From a checkpoint of a small mixture-of-experts model trained on Wikipedia.
Size: 10 layers, width 256, vocabulary 14706.
Experts: 16 experts in each of 10 layers, 128 clamped SwiGLU neurons an expert, 4 picks a token, a softmax router.
Training: a variant of Muon for the experts, 484M tokens, 5198 steps.
Below are experts of layer 4 (counted from 0) of a mixture-of-experts language model. Rows are named router (the router's row for the expert), gate (a neuron's input weights, with its number), up (a neuron's input weights, with its number) and show model dimensions 0-255. Each number is 128 + 24 x the weight over its row's rms, rounded and kept within 0 to 255. Numbers have three digits each.
Before each expert's rows: a language model's description of what the expert responds to; "gets" lists some tokens that make up at least twice as much of what it gets as of all text. This comes from a sample of Wikipedia text that the model never trained on. Tokens count by the router's weight.

# expert 7
Punctuation and separators
gets: " ", ",", " |", ":", "-", ";"
router:089171161098146177163109104162204106137101131174141168161110129122142136125132117131099143116122111083144128149121096180169156093097136135109148157085110135119092104119146142131120146135129152143114118158113149110145134123109154112143111100106159130095146138089134155148136150107123096121102088129102137100146101185158150160134172163140116163131131099154124162142133117118149079117123136144135126161153129068109160140125184111131102105141120158088152144101149091119079098099126105139135121142144151167089098134142110108099148145106163084086134093124099170126113101117150140128136123151136126153152131106117142062134122106143135182131144136130141152146131126154133163131138155129136103084113092126146106126106108121125129120111148095104127098110122151136110122096127157
gate1:077135092097137168165107164140115132092135063116142135161098167131111161083140141170113114132141122140145076150114132155142136122124120144136104120104123169139117115124115149103147120125118120113094118114104108118126133132115086087131103111134135129154170136137151164120150133133085131136168132118138125123161189176160144093136147141182113142122134111139138127146093117153152125125135167142147117132076116112135128122140096126121117141122167130104160125097095127152141127119121099135112128119133145108115100104142141143123086132161103123171115124128123194174123110142165096134080146142169090128096067140154162108090130134117132145153117160165116144089098084152164153117148169175160120140136135135111136114095131173108186140117179098120154123124145122113099131124164148
up1:085140141121103110152120164121121136121113086137115150129124156119112148131141123157128145128132161137130091169070115138137148141131108121125145114120110074165116107111129138124151128117118155075095129081080151158152126164128096133131104095150139149131162159137157120134176104154107124137149136083137110151150127146128159100140130130137117159127127169132159151175140092128120108113103129144141098142067132121106130147079122130105127121091140150124148145130085091125129116118120153129080143145138148138139103139160163144159090104145114145184106114105116133185106116140134108108098133139122080127093091159129118088106146121123161127131128179123173131098078133159168155124139130154142138150139131130107104082101118181132207133135147102143176099133130101130094152125155165
gate2:139176128129136164137181112131153110149109112124146164125108173150129122107127157153140161129122106122134130135140114133184137121127089165127200121079122111142164115121133101125116099122164150102139118123090123121122136072097127115141125105055132143127148126149110135090137150133147112125124149142134146161147128154139087128166119158085104144138130152122084146101159078100141127149114108129147079168148110113124119136116125153084149124150146138131151113123102131123125116115144152133162146121107123097112126092123105152101165104109133098149119131127187117099102094131170111151133172152184118143122140167186114090108141115138139080092107158106147104108118145115111113118152137156116127113085119101144125104115146143139135183116142140161172160088148132115188118147120162
up2:111171097122130119123153098101117136124074119168126160131130151118134103148112182099127158144143118126129112125153106128126172110127128152087167171116144133142175127124129129110125090127131147143096134100094140145118166060094133107145164130082104118126151164149114163158131102157106134135137098114168159128128101160137117105166104167096096100133145155146099136108140127134121128157119146114089097117159128142094135111083130138089117067126134168130151125112150120156102098118142128097144124118111132091118152124128071139093172093103138125162137119110109080090107117100186118093095148125132106129112159175197119103113125102105138098119099146134135125104109131135134137145148111154141154122085131109118110134091148161102115129110127149144172148136160128135183111115142137
gate3:138098106145150115126121122087101147099169131165155113107109136159143155164129155108174132118092115104101108139154159107108116130165096122127139117073119122102154137138114128168105092165117102116155106137095178122127081113195136096138096119082127123144127111144160092141126148123155126134099113110123134091139183135144121114122111136182113098107169148124140099131112129111101155115162147147145109127097147147176139146126166119151136174145147103137135098120120114138157080176091116162094125103169108123098105085145124144117148115144136177136132135141129111166146133110123129187127131145099113124109169167098102148150135162153165109097144094141124113107165106105149142159121158117104108102076138157140140119116126131150111081127107118128092155098109147135118115118113103
up3:154112126122140111138107122118149125103135142151171119123105151158122179156128141090141111109086105115091084130135109094103123162157120100112115096114124141111144165136164133194136124139095145079114123138092154120135078092102119119111144105089126106133110086159157119124137169104186150080105159156125121111150151134175126086115107128163098114094173143109135147127098162126083140123157157149128090144120169119158145152146148139124142138154146114117128102098126129126147126142111128160135129152181132123148095155167106093054113128101150131136123120119130110156126129108130099159114100118135080162081146168114156097138114131130171141099137146108145102118129137121172096139106154127126071126151102126135137111106159149104110128115142172147120158128139161163118096137144110

# expert 12
Line breaks and initials
gets: "\n", ".", ")", "\"", "==", " =="
router:125134125095127097119110127133128152168161164115131133140126129133161089102109121143160136101113176167167124106120139137114124121114126138103134183154129130124180091150158111114113097082113155111095110090126165142159143178135160122124155154121103128076111113140138091134137128102146156134160116077107151124119155102111111136096126176091118111110125141157152165149089143156141149104111130150112111138136126158104147153116112095121099145160156141094103146129136111097164126131121109131167091127130147139112140137122144105120128120126133107127137089173084118121163137141187153102132134104146143127138176114166140126168150114131151127142143120173107172172142124105124128123170114132150149068119181170073135073121120145122165124084145115169123110140156109089140152137121163
gate1:119112122174114163114096131125077150119125099130140100075136129096163138113147158116096090141160140115137107099150134112117164110117084120094124141109109138108104145111139173117111102129120113165151150092109088116076134088114137104137122119130095102133107129156100134144103111113116131108168158128117116127139129121128123133119152138148166125148098112122095135121100093093141094153147169117143085142079147136156130137094132102128125124138126104125154162133154145130118115121080120107152112117089129091110148154155136115107114141139080142159128120157125135097111143129070140117134151174091156146134080109139089081128130188147103152101084079118137135121095126115185115123154113109157164140117126110095092139102094074144127119150120075098117180123135100155111101107106111
up1:130131100159128126115127149139125171138113089091156111110119091111137096097108162120160102134122144162157142128098116113104156103158102085078130084121098134108114074129105155095157148118115145107147175142128118103136156096110170103147090120095088120117107134160114134174092110132113146103146144077147091150146152136101131116097130154111174098160094123134145159080103122115160127168114135174127157124100156114136122161157123104124164141146094141097141173134139163135149164122114119135128173113119148136112141141109151104127154140109098126146109106149127183111117143124107143149136148120130120104088081133145164126135144101157143135126087074140118100141109131159158101088176104112148104116145136084139131124116110133078105135124110102115091137134140099150134130150089165
gate2:118111139126167130114128132097109127115118152128172145128105139112101135120104130110106136148111131119165149121143155106100117119123131136165158116158113136122160121116125100175155144115130161139145142125112131137123139127095111116102138156105151137146101100131132121135109088139103165129125192113103127129124161114129135151106082113114123120174102125138093163175119144142175138096092103143108117119067096118146169143158131167116086163159141145137140111125139143094157125137115131139121133152078130120133134148128155124109106127123126115107084164125111162139150085146131167158156115084131107157076105161108168176164140192151092093118116172085131144107108118101121170139130090091111159081099123153074140089148121152099102096115143128135086099114122149090110146113140179
up2:136100160116117108138138109155102094132123124123181145153130122140125118142118147134089128127124140113202131115141162135127126103170160141140132126131140133133177117108130101158135114096174128128115111107099148149150129131095079138133128147121121130127150104126134112147099112112112177118139179088101079136161155135145116156126111091109105139146122133161102147164105150109147162132089076157107122067067112144145140144172098128149092136158157149123130078137117161134150157120087110154137148141099107133092151152125131075140125135088146107139096179134115121122152112149156137145168103106102115130096139178123184126136122150142105121096101127114163125101128083141110132144094082134090146118091155143074134140163112125135108121144126124117082099099103114098133132140158134
gate3:143130116090130151128090123130105142104122166134135132123149116114125140101174112157131114170136174079143145133116134134117094109178137156146131099114168118127148147158143124136126120106124165086146114155109136121121157126147140104182102112161138104120138129127114117186153130145141137108105100103182130146090123147135140150170092123101137156141147163153083146154125133137103141163104146144132112154146115140117148099096146145091114124123158147112144129111079106098169121138108131146122113131106138138121137181093134116161143115155132124135197142157082109157108166086075141131099099086107166107114148113129140143148121141155147148107090165115160121149129111139155173156097108105161120062189151124159149122106118080126090131112158119145142158136104105128114152127126098
up3:123138136146140169081071125144112166148153148137123098137151116118123110146120127176147142160119137097134103150109121131108108138186135197159116137115167115110164120149166130113143136131113155104148144112124118125109145167164109120144127130122092100099126147115100110120144112127202121126124077146154117131067131110142172097138104151100086122135141113141085128118140118184131129143120151134114119139121119144127130117071118091076121121167152136115139166111138150125137120107099133150122088121127154150152137146095123119130143119143150110144162133137146098142120164108116125168137122081094171132097115109158115104161135145101156127130101128149156105132093109162153110102121163127180122067127131117173142116153123097157128113113162165176100137115112064124149088117125119

# expert 6
Pronouns and connectives
gets: " to", " and", ",", " (", " a", " in"
router:130109140086109141115156105128109117120144125142158132181150101116139079098135131087170169135123133094155111153103128181123121132162094151116135163108141137169161154163164107167130132123097086133142141105130189130092137142124097115108146153179164110132110167147099165156151113100145109124169172136126105141156138112098094133123143113157111136145145107133095134136122139130127077151117110123099114090138145126133132110100138168095144162111142124168123123123123141124076117125123144117115120140154143144113159161108077155089128139127127115165142091123155143160140118151115110113095132118148131096161136148092112129081117148118122145126084149103094121128062155141115125118090086147174139152111121153141091149125154118166113169132118154173121141156114098066118106120118120
gate1:148123147143127201126113109157114129177173148132122111081145125118173104151159178101107116117168071121131134119116141135109110100132108138062120120159111122123132125184165097110112152142142167190118108105124145153136123140120126108107145082130133129114134086138148125151084114087130097109165114161135095099153121157121106146134073155104153108117140100154088135075105140130127142127148118164096139189102082169136177093133125108133150129121113116104159123148118118144132160150132149165155128144083127110158139108123097107141106157151123150111152111119083104151118173170130116085141125129119147102153105092139115084090135117098150120126137111152124124146159133122136142132123112134112132139141151124136121170124126133131129168128175141134106128085125157103115140099139127
up1:180097139139125168074118116120138127129136156157132153086158140135149102153135142121129154094137100066148123105122163149111101104092099119107092160128075115112152131159114154099098158133140140141113115141104156199129141157120114136138116077154139110107157127165139111132117097106133140116159080163128100122125173161143127123128166128119108089108140109145066142129137150124151133142134117138105128176082114139120142104123146158160186164087116135102148124120137162144125148158153147104106147111095118097116142158176158085154171151139145161114160113132068103132130136095080118102141133114155146163121136114123137143124170103105098124151108120155149132130173132128166115144097099120098153172118073135138116130143136131148145106117130148114118130126144123137124093137126115
gate2:128158140130153144140093118158124124141073131071116145142146163101158177128137156123099106145111113126130152121097091154121112101102083128116129166169132105120141132152137137146121111109105151152117152145091146146112114119102121163143140102124160120150095117087121122172176158107106186113136123144117122161110114097131127106101069181090103115145119104143170134118144147125114147100094133159096103140100061120103133164102121105153117151153132154143123118182154152122125100116106134116084111100136118127160139110162103104122156133103130144132168115130135145171116136092128117153147138132117100130133094136111129105123132095106144172165132092088136149138099151077166174086136129106139126108158113165107073099144134100114121155150113138112123155117086118118115158144148154
up2:141158134117141141133107099149102120179096120146107154131127127107134177118111155134108133116132133116120174135066096113157099136134121104129108135138136122114136127151115192147147109085085129120131099116088171125167153173108110153140106111094143144189132098078125101144175152119076142130175102114151133129128147074150134118144106134122110106100149158147103151096125140140118137120108137153087094130084124145115111160105107105128124141144131123112121132148136135165111145132121140098113094140104129173170141151127157079081132136084122133120160169167128095179092153137144134134136084135113089126127136160132153122127117132116118135167130090148134165120139157111165147128157141129155130094135119179090149120056166153114145156124146130120133114128110138101099151158149117
gate3:129111136150098151145136109097147157087147124146142122111144077137128103121118116131093172114118116098175110170116124119096116130140130149118145126127149147112113093115159134136118102144125142123147119111139106139108132112128125071060115160134137112086161153124109130123101134083131133121115143134199116095126107133109141107132125143133128127084140156112110111136132151173168142149099139122156103160129114128125159094119153092149104134132095072111081130159122109140152095109128114136113147165094141073141073088116115120106120075162127128151144108101181133134127126096137147139128136112142140177086125163120176115111103134129165102140096100129154084150120117149088135106120114126139147143113054150181101152144122108113157120078164098123096109128137146105124130182126114
up3:143140115092128122109165128107112131102145120133161070132148120126095133126136120146099135116118138116173114131081116124092077120181162090139176112174181144105140135083158110147109078159137114135162109152117046112125103171133119087061127127092140110115123121113141140142125136125119087129162151142154091091119143173132104113106136153141103122095118125103112122115106167150115156169093157111165125140109115081133109101121117123160088099117114117121099149113143132149122121114140132135137134140108146094123116104115136112138125082086145147158128094125165127116158146114173138141127135121139119140109115170126154134112151147144141110121100094116145097119101150143074125136125113147109162119105093113147073177132095116129124164099136123171123135147097103098105101136101142